From a checkpoint of a small mixture-of-experts model trained on Wikipedia.
Size: 14 layers, width 320, vocabulary 21904, 40M parameters.
Below are experts of layer 11 (counted from 0) of a mixture-of-experts language model. Rows are named router (the router's row for the expert), gate (a neuron's input weights, with its number), up (a neuron's input weights, with its number), down (a neuron's output weights, with its number) and show model dimensions 240-319. Each number is 50 + 15 x the weight over its row's rms, rounded and kept within 0 to 99.
Before each expert's rows: "comes after" lists some tokens at least twice as common just before its tokens as in all text. This comes from a sample of Wikipedia text that the model never trained on. Tokens count by the router's weight.

# expert 5
comes after: " | ", " ", ".", " (", "; ", ","
router:67 65 34 44 08 26 64 58 38 52 50 52 65 43 45 61 38 33 36 26 77 58 51 60 54 43 83 44 56 54 54 24 37 29 24 57 50 32 51 64 63 59 27 41 62 68 49 39 68 69 29 75 74 65 69 67 51 53 65 41 54 46 06 48 69 50 69 68 61 72 78 42 39 93 67 60 27 53 57 69
gate0:41 33 44 63 25 55 73 72 44 18 52 67 55 54 53 33 42 53 66 42 47 45 50 39 38 52 56 50 27 38 58 60 45 27 47 61 46 29 40 52 59 39 62 74 68 56 35 42 45 26 51 47 53 62 67 34 22 74 31 37 65 53 47 52 77 41 56 50 57 53 35 61 38 56 53 50 49 66 49 53
up0:57 20 59 45 38 66 53 63 36 31 59 70 58 41 42 66 72 43 53 35 68 40 37 33 40 45 54 34 46 22 51 40 47 36 47 58 32 37 55 44 49 72 31 72 71 74 62 41 43 23 41 38 64 46 67 69 53 56 30 36 72 18 63 76 53 45 75 33 28 58 41 86 45 45 69 36 45 60 49 30
down0:64 26 36 54 19 47 35 57 65 52 73 64 65 62 39 46 46 58 53 37 63 48 50 32 44 46 67 51 63 41 31 89 79 60 21 31 48 48 30 73 70 58 49 27 37 55 46 76 59 64 68 33 50 29 35 34 37 50 45 39 57 33 81 45 50 21 55 33 23 55 63 41 48 44 35 59 35 43 49 31
gate1:43 74 43 32 62 61 43 54 65 52 48 54 45 63 62 57 45 65 63 74 42 63 26 64 34 68 69 50 52 74 94 55 44 61 64 24 68 28 56 29 46 68 61 60 68 35 60 71 49 54 55 34 39 18 55 67 44 03 71 30 60 62 32 46 55 52 63 49 48 43 90 41 28 37 38 84 54 38 44 18
up1:71 84 41 56 44 57 27 56 53 60 99 52 58 60 21 78 52 67 49 20 46 36 95 58 49 77 65 32 67 46 58 52 25 31 72 38 55 23 59 32 25 40 44 57 49 33 65 53 44 58 71 51 37 54 37 53 42 22 32 51 43 76 54 57 63 55 40 46 43 22 53 65 70 69 48 39 53 57 20 40
down1:67 49 65 53 38 63 49 59 56 38 45 70 19 59 42 45 53 51 04 24 80 53 45 69 49 18 68 44 49 40 29 51 75 46 48 42 49 34 40 46 55 55 36 66 44 69 41 61 40 24 63 36 60 42 36 44 30 76 57 46 54 45 50 52 52 56 74 74 48 68 66 64 42 75 47 59 61 48 69 63
gate2:59 38 33 37 45 82 75 60 55 44 46 56 55 44 60 70 60 54 38 62 68 50 22 62 58 66 65 52 33 33 38 50 56 56 53 28 04 63 52 28 44 83 43 42 33 62 38 76 46 65 50 48 56 43 59 72 46 53 64 66 44 55 36 68 30 52 52 63 46 51 68 58 62 48 43 70 55 53 72 46
up2:57 41 10 73 70 50 08 44 39 34 35 55 40 52 33 53 52 42 67 55 46 50 46 58 39 42 52 35 77 56 47 40 58 40 27 67 50 59 31 52 28 19 62 37 46 36 60 50 43 43 55 68 59 63 20 24 26 73 46 42 21 42 60 66 78 61 58 51 55 37 58 35 63 34 44 70 50 67 41 41
down2:32 59 41 30 44 28 67 27 57 56 60 30 54 50 52 60 49 72 73 24 55 28 55 43 79 62 33 28 62 47 45 50 56 48 61 48 53 87 58 58 80 26 58 49 23 87 36 39 36 57 50 46 49 52 60 43 58 70 54 65 62 50 60 39 36 62 22 52 48 32 56 67 39 51 45 23 49 36 61 39
gate3:41 37 71 40 40 67 54 43 51 54 41 61 50 26 33 41 00 51 51 65 24 62 23 83 57 49 37 56 55 51 37 53 56 73 53 91 55 34 57 18 41 39 34 63 61 48 58 42 78 46 52 57 40 22 87 78 61 35 41 52 51 52 48 65 38 68 47 26 53 11 23 58 44 52 61 57 93 40 49 41
up3:36 53 66 45 64 67 65 58 68 42 33 40 73 33 36 60 50 58 50 57 51 55 32 76 58 58 43 69 59 55 40 39 52 49 26 64 30 40 37 29 23 46 26 67 76 69 60 46 42 45 55 76 85 34 52 30 41 35 55 60 55 31 46 52 30 66 50 48 59 25 28 68 39 63 76 50 38 45 62 57
down3:48 30 66 64 40 78 50 70 49 55 53 31 54 58 46 09 56 26 61 41 52 53 21 63 26 32 56 55 56 35 54 39 39 68 63 62 41 40 88 38 73 67 62 64 54 28 69 55 49 28 57 46 27 64 56 70 72 46 57 52 53 77 09 47 51 49 57 35 49 60 47 43 37 46 42 70 77 67 35 62
gate4:51 53 40 44 57 39 28 61 58 63 36 38 70 30 60 24 54 68 87 47 48 64 22 32 46 36 57 44 50 67 64 59 41 65 67 64 30 41 66 46 48 19 38 49 46 30 39 56 43 62 72 47 43 63 57 73 79 63 50 46 55 21 44 45 62 61 53 58 60 53 43 68 69 43 32 58 41 37 37 53
up4:26 37 41 77 37 37 67 32 50 66 53 52 54 37 38 31 17 46 23 54 54 33 65 47 56 62 51 50 35 57 57 41 57 48 33 69 63 56 48 77 54 43 77 66 68 82 67 48 62 67 59 41 49 51 56 36 58 22 43 63 63 43 52 49 51 28 57 49 37 61 39 25 45 77 66 57 23 51 58 41
down4:19 45 62 58 37 39 47 53 48 56 58 87 25 48 69 43 38 74 49 38 38 54 48 44 36 38 52 58 37 70 22 27 60 28 33 33 87 64 35 49 75 48 47 63 55 36 69 51 47 48 47 34 61 63 24 60 32 52 43 55 65 60 42 48 27 41 56 71 36 64 46 30 44 46 39 49 35 50 48 30
gate5:44 26 55 16 53 50 58 52 66 66 56 73 70 40 56 56 41 64 56 63 41 40 31 47 56 45 70 60 76 60 69 11 48 33 75 51 45 62 63 45 27 49 16 53 65 45 28 43 60 63 30 37 26 74 46 58 66 48 48 18 29 45 47 59 57 81 41 67 27 40 65 60 70 30 54 49 58 60 45 49
up5:82 72 60 40 75 36 40 72 69 30 54 22 24 64 26 46 48 47 59 38 29 73 45 64 53 91 11 56 03 50 39 70 38 63 39 68 48 39 39 73 53 51 58 23 64 69 54 45 54 43 30 38 54 56 35 60 42 62 32 42 49 64 48 35 37 42 53 41 51 58 46 40 35 46 20 60 88 36 59 38
down5:47 46 59 41 23 29 49 51 44 41 67 20 43 59 64 35 37 67 38 37 58 66 52 44 50 49 56 65 55 22 52 42 56 49 44 72 71 35 57 58 43 51 42 47 45 60 56 80 56 39 29 53 46 30 52 23 55 25 30 73 49 58 10 66 59 39 68 54 57 30 50 61 44 45 67 66 54 55 50 38
gate6:37 87 38 34 62 26 69 51 79 45 36 69 38 40 36 35 60 51 29 29 45 55 42 52 41 21 36 77 52 69 68 53 48 47 47 67 31 51 46 73 40 50 51 67 41 60 61 24 36 06 50 45 53 61 56 49 40 43 43 55 58 38 73 69 53 33 58 43 56 16 44 39 25 80 80 46 61 43 67 47
up6:44 44 56 36 45 58 58 29 20 56 45 73 64 75 48 63 77 61 68 67 32 31 79 18 63 73 39 45 21 40 37 52 75 25 60 44 56 42 39 42 66 57 60 61 50 33 67 76 53 67 55 56 67 40 44 66 55 38 39 56 40 58 44 39 47 49 43 56 47 69 49 51 69 43 42 63 62 54 52 41
down6:52 54 61 68 93 57 30 63 56 74 55 58 46 53 11 76 34 74 87 54 66 15 51 49 63 52 62 27 39 47 55 37 24 35 33 45 32 40 47 70 35 46 69 61 39 57 48 58 41 31 51 42 50 66 66 48 32 54 47 42 80 30 32 52 57 49 50 62 41 28 51 19 46 60 70 51 51 43 58 43
gate7:72 48 61 67 64 63 36 65 44 65 43 76 60 43 56 31 15 32 56 10 24 50 26 57 58 62 47 48 45 65 61 74 30 38 47 36 65 55 25 49 09 49 37 46 60 58 70 40 69 55 35 39 41 55 50 58 84 48 85 58 63 41 44 69 51 66 37 71 70 87 54 40 64 59 44 28 62 37 62 56
up7:52 36 40 37 62 66 40 50 68 69 54 52 35 50 52 55 51 48 31 41 80 41 71 17 75 63 51 66 61 69 53 50 45 62 10 40 60 33 53 54 21 68 51 40 41 92 55 35 50 21 46 45 73 87 56 47 30 58 47 55 52 39 51 74 52 39 51 23 08 57 49 33 25 38 57 53 40 31 48 21
down7:39 53 39 72 35 50 29 37 53 48 79 61 74 42 71 54 57 59 82 58 31 36 44 63 41 48 49 39 46 41 39 40 97 68 49 71 31 64 21 53 63 52 65 40 69 60 56 72 46 55 68 59 56 66 50 64 55 50 37 61 48 72 61 27 67 49 75 28 57 51 59 70 46 56 38 36 27 49 69 54
gate8:53 57 41 16 75 67 70 56 51 42 49 26 57 41 67 63 32 29 62 39 67 45 27 53 37 49 21 38 34 53 51 46 59 38 48 76 40 49 70 45 59 56 35 68 66 42 67 42 42 22 43 42 24 39 44 65 62 34 42 76 63 49 44 40 39 74 45 40 65 53 52 58 54 29 55 44 63 57 56 57
up8:55 58 85 48 00 34 66 59 72 54 36 41 36 67 71 53 67 55 75 46 44 69 51 56 55 53 88 53 42 30 67 69 52 40 55 37 55 68 52 62 52 35 63 56 34 41 68 56 32 88 84 49 44 43 53 41 56 45 56 52 57 44 35 36 63 28 29 45 80 47 66 58 29 43 15 37 46 43 47 65
down8:48 72 71 46 58 00 36 38 28 39 42 82 40 49 47 53 34 58 46 42 35 53 47 50 37 66 47 52 27 51 30 70 51 66 60 38 28 67 58 66 25 46 63 34 68 67 69 33 54 50 71 72 34 42 47 48 59 44 64 49 67 63 34 50 63 32 44 40 57 62 82 67 54 67 29 59 22 65 30 44

# expert 6
comes after: "0", "\n", "3", " | ", "2", "1"
router:64 71 58 51 10 43 52 62 59 82 39 68 55 27 36 62 37 42 67 34 54 54 37 49 57 51 52 63 50 66 67 51 36 58 29 72 29 31 64 76 55 67 20 51 64 62 63 42 61 56 40 70 25 38 67 57 59 40 53 54 60 46 03 28 71 65 44 77 41 48 49 31 39 61 59 58 44 42 52 43
gate0:69 54 25 40 47 60 65 31 41 42 62 40 32 44 73 66 76 44 24 47 59 61 60 58 52 37 46 43 24 54 32 46 56 31 42 40 37 80 51 49 93 78 48 62 83 51 47 25 49 47 50 44 85 41 55 39 55 28 35 33 61 41 36 56 71 37 41 72 42 53 48 74 54 63 52 34 34 26 33 66
up0:77 61 44 77 46 50 38 55 55 29 61 54 46 39 87 36 31 34 60 63 30 62 58 59 31 45 71 54 65 69 17 51 51 53 40 62 26 45 35 53 55 61 55 35 50 43 15 38 50 73 58 63 74 31 43 54 55 48 44 45 46 29 50 56 39 25 24 44 56 55 56 65 54 55 41 67 55 43 58 49
down0:44 40 48 41 59 36 43 62 50 47 41 38 45 52 50 25 35 66 38 48 46 70 38 59 16 68 41 53 70 65 56 33 33 62 29 50 36 34 43 48 71 18 63 66 48 71 59 54 62 24 61 71 84 60 53 59 57 37 10 47 48 31 40 50 72 47 72 34 61 62 33 52 52 41 85 78 25 68 41 60
gate1:48 69 63 26 76 45 28 09 42 57 82 64 37 57 45 59 43 56 50 84 44 57 52 48 50 55 60 48 55 19 65 45 70 50 35 30 44 31 40 42 38 56 50 42 59 52 38 45 32 47 50 35 47 61 41 57 34 55 88 65 50 61 38 48 53 63 60 38 36 32 55 33 27 47 77 69 55 74 38 53
up1:49 76 66 57 47 36 55 44 61 40 57 35 58 54 59 39 74 59 34 56 39 64 56 57 42 81 24 42 72 42 46 31 30 64 64 68 41 69 40 33 61 56 69 38 45 48 85 56 48 37 66 57 61 46 62 31 49 62 42 60 44 53 53 32 45 30 37 35 56 60 57 64 62 58 63 56 53 61 40 40
down1:36 17 47 41 18 42 49 63 42 52 44 58 74 44 77 47 29 57 63 32 39 43 63 24 70 20 58 44 55 26 42 47 64 27 59 06 22 35 79 43 54 50 57 51 69 48 31 30 71 60 36 45 31 54 39 06 53 40 42 40 57 41 36 36 61 55 48 39 55 53 36 54 52 63 46 32 40 66 32 70
gate2:66 59 64 57 54 63 61 39 20 44 31 44 56 86 57 71 18 35 57 39 44 49 36 53 63 44 42 38 62 30 47 50 39 52 75 48 58 40 56 07 50 32 66 37 29 57 53 24 53 48 66 66 42 36 59 49 37 35 44 51 60 46 46 43 62 51 62 27 61 44 53 67 39 32 40 42 47 70 56 52
up2:45 86 56 62 29 44 63 26 18 52 41 30 36 70 45 74 38 23 47 63 60 56 41 54 61 48 27 45 75 58 33 52 49 54 37 33 47 38 55 49 42 67 52 29 33 50 65 38 56 32 59 47 34 44 46 42 48 83 36 42 54 32 43 35 72 51 46 28 57 57 34 58 57 40 43 17 48 50 40 68
down2:48 41 43 50 50 55 19 76 71 80 50 42 19 77 36 68 64 51 37 83 48 56 23 61 57 34 39 53 42 33 49 40 55 40 42 53 52 36 57 68 36 50 35 40 63 61 71 48 61 56 42 28 57 44 37 38 49 43 77 63 41 66 30 69 45 54 79 69 55 52 47 41 50 35 59 64 54 53 56 63
gate3:55 55 52 56 63 63 65 63 40 38 39 89 43 53 62 18 49 53 44 14 59 30 60 46 40 65 83 57 84 68 52 64 78 58 41 36 26 41 36 45 74 58 25 73 49 37 47 49 40 80 51 45 27 26 94 48 64 54 52 49 47 45 48 58 42 71 57 70 66 47 42 66 44 63 45 53 38 29 52 55
up3:39 64 25 51 49 47 49 53 43 49 18 51 42 39 25 20 57 48 69 52 56 64 31 61 41 45 45 80 57 62 61 39 29 48 40 39 61 72 61 77 41 20 37 29 69 59 41 49 50 39 71 49 45 52 75 55 32 58 29 55 40 70 53 30 45 79 34 41 39 54 31 26 40 68 51 62 75 53 60 40
down3:42 68 44 59 64 46 61 63 35 45 61 48 42 37 63 45 51 40 43 59 24 55 86 53 56 41 28 44 55 16 32 52 30 25 57 43 54 50 53 64 21 69 43 22 66 63 29 37 56 70 22 33 28 64 51 83 57 58 39 30 67 61 69 61 22 59 36 47 40 46 24 66 42 52 48 61 65 62 58 33
gate4:85 40 60 30 42 48 60 46 35 56 51 37 61 65 51 44 48 29 45 21 49 45 56 56 41 48 22 44 44 05 47 38 36 47 54 56 42 63 30 33 67 68 35 66 39 47 43 65 71 59 59 29 39 55 72 82 59 39 47 53 67 64 43 56 42 52 58 53 48 47 40 58 73 25 41 46 29 31 42 73
up4:44 26 47 55 52 66 64 36 54 98 58 55 55 48 53 25 45 24 45 19 53 40 54 63 29 45 51 27 58 45 63 27 30 44 40 68 53 50 76 75 82 62 43 66 51 51 41 38 95 27 47 46 29 57 50 45 61 23 72 16 53 62 50 65 55 59 42 72 48 33 39 43 67 34 46 40 37 52 51 36
down4:38 53 44 47 41 30 63 43 47 55 37 40 45 58 50 44 35 65 31 49 13 56 46 25 45 33 20 53 55 36 70 56 63 57 39 51 49 69 52 48 67 81 54 45 49 48 41 37 57 47 47 31 67 65 59 49 04 67 52 58 51 59 22 27 56 40 43 51 29 46 57 37 66 27 32 47 62 48 65 68
gate5:73 49 43 43 15 30 33 20 48 36 27 66 68 70 18 31 43 22 46 18 56 23 60 43 60 40 48 65 37 63 47 44 49 44 54 87 50 74 50 58 47 51 27 64 37 47 63 48 53 53 71 44 44 71 58 48 47 57 44 65 19 78 52 50 61 55 19 31 43 79 41 71 59 48 70 42 41 67 18 69
up5:48 67 59 54 56 58 80 69 56 63 56 50 57 43 63 70 54 67 40 55 64 45 55 67 46 51 58 26 65 43 49 29 56 24 23 22 43 28 48 53 74 36 55 51 47 71 30 43 41 63 40 61 71 41 72 61 43 48 42 31 57 37 53 52 55 34 54 79 64 36 65 46 35 50 39 57 50 39 71 35
down5:51 48 63 46 56 44 74 32 22 57 58 66 64 56 52 39 41 39 42 41 65 48 42 73 28 47 51 49 30 60 44 53 30 38 45 35 36 64 42 44 53 25 34 63 59 60 51 47 49 63 42 45 31 51 44 69 52 61 55 41 49 30 54 54 70 34 59 44 40 44 37 66 45 21 48 61 56 37 58 26
gate6:63 44 43 50 35 58 30 31 39 83 41 40 55 65 72 52 47 49 57 38 46 43 44 59 81 36 59 29 68 31 70 58 34 78 39 31 15 46 47 41 51 57 46 61 36 67 39 92 68 43 53 47 22 55 63 48 58 60 78 61 43 51 39 25 79 54 27 61 55 45 70 30 50 64 36 41 38 40 63 84
up6:41 45 59 45 29 63 52 70 62 52 32 12 44 53 64 46 63 41 34 28 45 35 43 64 81 40 48 53 35 25 84 53 44 32 57 88 49 45 47 51 56 71 59 35 56 29 64 56 61 36 70 20 48 43 87 59 58 48 39 39 77 61 44 37 62 31 33 96 49 56 70 51 27 40 26 60 49 68 52 41
down6:31 45 74 59 83 50 56 47 49 64 21 86 49 45 41 64 19 27 43 72 41 31 27 38 72 35 41 40 57 55 70 58 49 46 37 57 48 52 49 51 53 40 56 43 46 45 75 63 61 32 59 67 23 55 63 56 29 76 52 60 43 58 45 45 65 40 50 74 47 49 29 32 63 47 02 65 63 40 49 51
gate7:42 73 52 46 88 51 47 41 42 38 48 24 64 72 67 37 86 27 61 70 56 60 53 31 43 38 63 46 40 54 50 76 56 67 65 69 80 67 59 66 47 36 48 34 47 43 46 29 19 59 45 65 48 40 99 26 49 60 54 53 32 57 56 54 45 63 66 66 60 54 57 66 58 51 66 68 54 68 58 35
up7:47 60 79 24 37 30 45 21 77 52 35 89 54 43 49 48 77 77 52 58 28 60 25 65 52 54 45 69 56 30 71 13 71 56 43 52 21 61 52 44 78 58 56 49 54 55 42 67 48 46 69 33 66 68 38 53 46 32 49 30 67 66 45 21 65 62 52 75 74 50 73 44 22 37 42 62 46 76 66 62
down7:54 44 52 22 99 75 50 47 47 48 57 55 55 69 54 19 44 74 69 48 49 48 53 55 42 54 49 76 41 64 60 44 50 44 85 63 34 57 86 63 31 63 45 41 48 54 54 38 56 58 33 52 58 51 49 41 64 35 65 48 52 70 82 53 25 25 54 75 64 37 72 48 64 36 29 47 49 70 64 51
gate8:72 94 70 64 46 48 53 55 25 64 53 35 35 82 44 59 45 42 68 35 46 53 47 55 44 67 40 42 61 34 37 48 58 71 38 61 28 16 82 29 45 58 56 55 74 51 51 75 51 79 65 52 45 58 49 56 66 67 60 49 56 16 22 43 61 57 30 44 30 52 54 63 52 40 49 35 68 48 54 48
up8:68 43 66 59 70 73 35 10 56 54 43 29 56 67 59 55 51 59 44 44 62 45 27 40 52 67 48 60 54 48 51 53 31 41 70 39 62 58 33 68 37 62 31 68 76 55 64 74 35 52 42 54 71 65 65 69 62 23 61 72 27 24 68 19 54 38 61 11 32 59 31 71 79 39 59 19 57 31 36 40
down8:58 64 58 64 28 30 66 76 49 66 59 43 35 37 60 73 68 54 50 44 51 49 31 59 71 61 48 38 67 42 33 52 53 24 55 52 37 59 42 49 50 66 54 42 53 23 47 56 69 57 47 58 48 61 40 52 53 59 39 56 44 56 04 21 42 23 68 41 69 66 67 39 32 56 65 32 56 44 67 44

# expert 13
comes after: "–", ", ", ".", "| ", " in ", "- "
router:60 55 14 33 39 37 66 61 28 52 33 59 69 53 36 52 46 54 28 37 62 48 41 47 48 29 75 50 38 49 68 44 34 39 12 64 42 49 62 64 49 64 22 45 55 69 45 73 66 42 33 62 58 76 38 46 64 34 60 54 53 67 00 33 47 43 63 75 57 59 46 44 30 60 59 58 54 66 57 50
gate0:34 31 67 47 41 56 34 61 55 68 32 71 48 63 48 28 57 58 92 32 36 38 36 43 75 45 38 62 79 56 62 51 67 57 41 33 49 57 36 56 42 52 52 38 47 66 40 63 40 48 60 61 82 54 27 64 51 59 48 64 57 42 61 29 32 60 43 53 83 39 13 32 21 59 86 70 45 60 23 33
up0:30 46 40 55 49 36 62 56 42 39 52 37 45 44 38 52 54 35 64 50 60 39 59 34 33 43 70 38 24 83 51 45 53 36 70 32 58 31 40 55 41 74 60 23 52 57 24 59 29 64 43 38 76 46 30 47 41 39 54 28 24 81 42 54 33 41 56 68 66 69 17 62 42 47 74 21 53 47 45 56
down0:45 63 64 45 87 32 72 42 49 57 36 67 46 47 69 65 57 24 49 27 50 58 49 41 38 45 67 40 45 57 56 58 40 47 54 69 40 40 57 52 49 66 37 57 46 67 54 60 53 57 46 59 57 39 27 37 39 55 40 68 59 50 47 55 45 47 99 64 26 71 66 13 34 53 57 64 59 70 29 52
gate1:33 58 58 23 40 33 46 29 58 55 38 49 49 48 60 84 81 71 29 71 21 44 46 35 63 54 50 72 56 39 63 57 45 50 59 40 56 45 64 87 51 48 39 51 73 47 50 42 26 39 45 56 42 39 56 41 26 84 45 36 56 46 32 42 70 63 45 35 44 63 50 76 47 88 50 56 62 46 42 55
up1:39 25 36 63 50 47 40 48 50 51 63 65 45 32 47 74 65 71 35 73 46 36 42 49 58 45 48 96 70 44 65 71 82 66 82 58 80 77 30 43 45 55 39 41 55 42 70 45 51 23 45 67 43 33 69 52 51 90 38 60 50 55 60 60 47 60 44 56 27 49 48 53 77 53 50 55 52 57 29 54
down1:41 57 38 61 66 91 64 50 54 52 54 38 53 69 59 19 57 37 53 56 45 51 45 13 40 50 31 62 47 37 64 62 43 73 71 16 80 65 38 30 48 73 45 79 40 84 49 37 49 31 60 47 32 45 68 65 55 61 65 39 65 28 47 56 44 58 48 46 66 42 62 48 66 59 57 70 31 55 18 54
gate2:68 36 24 49 43 44 47 63 24 53 37 69 73 49 80 29 12 50 28 65 61 49 95 32 40 40 26 35 57 56 56 66 21 36 59 69 54 69 71 24 76 47 43 65 41 45 42 53 29 44 60 60 41 64 40 56 76 45 33 70 49 65 49 37 51 76 43 61 60 45 64 64 65 47 50 35 60 62 52 59
up2:49 53 65 59 45 35 85 46 49 38 54 57 40 38 26 21 71 55 56 53 63 46 54 49 43 88 46 49 33 56 28 39 56 73 33 48 54 66 31 72 50 56 44 58 52 51 34 61 59 40 48 44 61 31 56 74 27 53 65 82 40 33 60 80 42 56 69 23 41 51 11 59 44 45 80 33 40 29 84 68
down2:42 47 44 55 37 43 47 45 49 48 42 49 53 55 45 47 65 33 41 29 37 59 50 51 45 58 63 30 50 46 43 44 33 46 85 66 31 67 56 44 69 45 30 59 59 66 71 58 64 50 53 44 56 20 16 69 50 32 74 40 28 63 72 52 59 31 68 58 50 57 22 71 48 45 19 72 32 59 37 37
gate3:73 70 45 24 66 44 49 61 56 71 39 59 58 30 38 61 44 66 44 52 86 45 88 55 52 40 60 68 51 70 43 58 51 35 44 67 50 49 54 37 79 76 51 69 58 37 29 51 47 32 37 45 67 72 66 59 25 29 33 47 68 62 62 46 41 56 63 26 72 52 54 54 38 23 46 35 65 24 64 54
up3:46 83 49 37 74 46 52 54 56 52 59 32 43 76 70 51 70 29 61 40 26 43 38 49 48 54 37 46 16 49 48 47 46 60 70 55 58 60 36 49 71 60 87 56 63 56 42 45 83 66 47 47 36 39 47 53 48 18 56 56 44 47 33 22 64 33 53 60 45 78 28 27 26 41 27 86 53 63 33 56
down3:40 44 52 77 50 36 67 24 35 30 55 52 39 39 20 52 43 61 49 61 59 66 43 41 41 61 49 46 31 14 38 13 76 50 83 61 54 45 72 69 32 39 59 63 49 58 43 55 52 68 39 64 51 47 46 54 66 78 56 73 22 27 27 70 52 69 09 30 59 42 80 72 58 62 75 37 59 48 33 57
gate4:28 64 31 68 55 54 43 63 22 63 15 68 74 46 63 68 60 45 50 48 51 44 55 37 52 02 50 45 62 55 56 42 46 54 81 73 55 52 65 44 44 60 52 19 62 40 37 51 37 53 44 52 67 50 41 51 27 27 68 26 55 65 62 55 47 65 58 72 77 45 79 49 34 30 67 66 56 59 38 66
up4:33 71 31 67 61 45 33 58 12 70 37 79 66 60 65 55 45 44 62 44 52 48 62 39 48 15 33 55 61 61 57 45 49 53 75 67 60 55 51 46 40 62 50 25 51 57 36 44 29 41 40 61 79 59 41 52 40 36 69 33 64 43 63 41 39 72 62 66 75 34 63 58 35 21 73 59 53 59 43 68
down4:50 46 70 49 99 55 52 60 56 46 43 61 42 51 51 45 55 46 50 29 53 54 36 41 49 49 57 42 42 66 49 65 50 47 49 52 51 35 39 47 27 48 59 49 31 48 36 59 53 53 55 46 47 32 33 36 58 53 44 49 47 49 69 56 49 48 77 51 67 43 38 50 52 55 45 41 59 49 50 70
gate5:44 74 84 77 26 53 50 53 48 52 47 33 65 58 38 41 39 50 46 95 42 59 46 55 46 61 47 17 69 56 48 60 33 49 29 50 74 42 38 43 43 32 45 56 54 37 56 45 40 47 43 73 43 41 57 38 51 48 63 79 33 39 43 54 49 44 43 53 66 44 57 51 47 31 78 44 31 72 40 93
up5:72 52 43 24 85 41 49 46 55 81 36 47 70 36 47 40 48 39 59 54 38 55 56 60 58 57 45 51 64 73 46 54 57 38 39 32 62 45 51 51 56 52 37 41 37 81 53 54 51 32 37 85 37 47 46 56 53 40 66 60 52 18 59 52 34 53 47 54 53 63 34 45 41 67 78 26 34 57 44 42
down5:53 72 68 36 47 68 65 64 44 53 57 34 23 47 40 51 55 56 50 71 71 30 71 51 55 34 55 22 26 44 34 40 60 63 62 70 36 60 47 71 47 38 55 37 43 08 56 75 69 42 34 30 71 45 53 52 42 51 57 46 27 49 72 51 64 38 58 62 20 60 65 42 47 37 40 37 67 53 41 51
gate6:55 70 61 41 56 51 45 47 78 41 47 47 58 34 21 52 73 61 32 39 57 40 54 29 15 19 37 46 38 49 68 48 23 40 57 49 37 51 52 60 37 44 51 35 39 47 45 52 29 35 69 66 72 22 43 52 32 43 69 38 68 32 88 46 50 25 64 60 39 43 39 61 83 38 41 47 44 47 48 40
up6:50 47 53 45 37 73 74 59 49 43 53 43 28 78 25 65 36 47 61 24 71 50 47 47 42 20 44 53 55 59 82 33 61 26 41 22 32 53 49 42 31 43 47 55 28 62 40 62 37 71 68 45 73 39 52 67 31 58 60 38 60 57 62 45 49 52 65 62 35 36 07 56 47 39 82 14 54 33 38 41
down6:46 37 49 61 12 55 61 36 44 36 51 58 61 66 65 48 28 51 44 46 44 59 24 39 41 45 46 35 73 69 46 46 82 38 42 39 32 60 21 49 61 63 59 42 67 44 47 37 85 74 61 37 67 52 78 46 16 48 39 48 47 54 31 22 89 57 80 45 33 33 20 38 70 44 31 59 64 49 65 39
gate7:29 33 20 52 70 44 37 40 56 53 50 28 61 48 31 75 51 47 74 50 62 75 43 67 56 45 27 56 43 48 41 60 66 86 50 50 53 31 67 43 59 28 52 70 57 31 32 17 02 46 65 57 51 67 67 49 42 66 39 57 59 53 31 52 49 47 41 46 69 41 47 47 51 56 53 53 56 54 54 65
up7:56 52 49 49 41 47 66 51 58 44 61 55 40 55 59 49 48 43 45 73 75 42 63 53 51 53 61 47 70 56 63 73 67 53 49 59 74 29 39 73 47 39 57 51 70 55 35 45 43 48 65 44 50 58 48 50 63 57 46 40 25 19 48 67 58 46 67 71 72 49 42 42 62 50 52 51 51 67 60 49
down7:45 57 52 60 40 82 53 47 50 66 54 30 78 58 57 61 62 47 41 69 34 53 66 41 49 43 39 76 46 74 42 62 27 45 58 52 54 56 36 67 41 46 44 33 24 40 41 71 33 69 32 56 41 69 72 58 68 43 19 48 49 36 20 63 09 59 44 61 30 54 48 52 50 38 50 52 50 43 22 45
gate8:24 58 44 54 53 57 59 82 49 44 56 58 56 59 61 37 49 58 42 48 30 48 60 43 50 42 54 47 50 30 60 65 53 62 56 36 50 84 45 64 55 42 47 47 47 68 65 55 60 40 49 41 74 48 56 49 47 55 83 68 75 54 54 58 50 53 62 51 34 40 41 50 29 63 67 42 65 37 42 58
up8:30 52 27 62 37 35 57 43 45 38 67 64 53 23 09 66 71 52 68 63 46 44 68 48 15 24 20 64 16 69 68 37 39 41 61 47 63 44 71 55 39 41 76 11 48 48 43 40 46 67 71 47 36 47 48 55 55 47 48 64 55 74 62 53 47 23 45 34 58 40 39 42 63 48 59 51 67 50 66 46
down8:24 30 18 36 51 56 54 68 40 24 66 58 45 13 47 24 56 68 38 42 85 70 50 66 45 64 36 49 52 37 57 47 50 58 55 85 47 41 54 44 30 41 68 52 60 58 08 63 59 53 59 56 53 31 55 35 59 47 46 50 48 27 31 50 64 53 62 14 64 34 31 66 61 42 40 82 72 53 47 59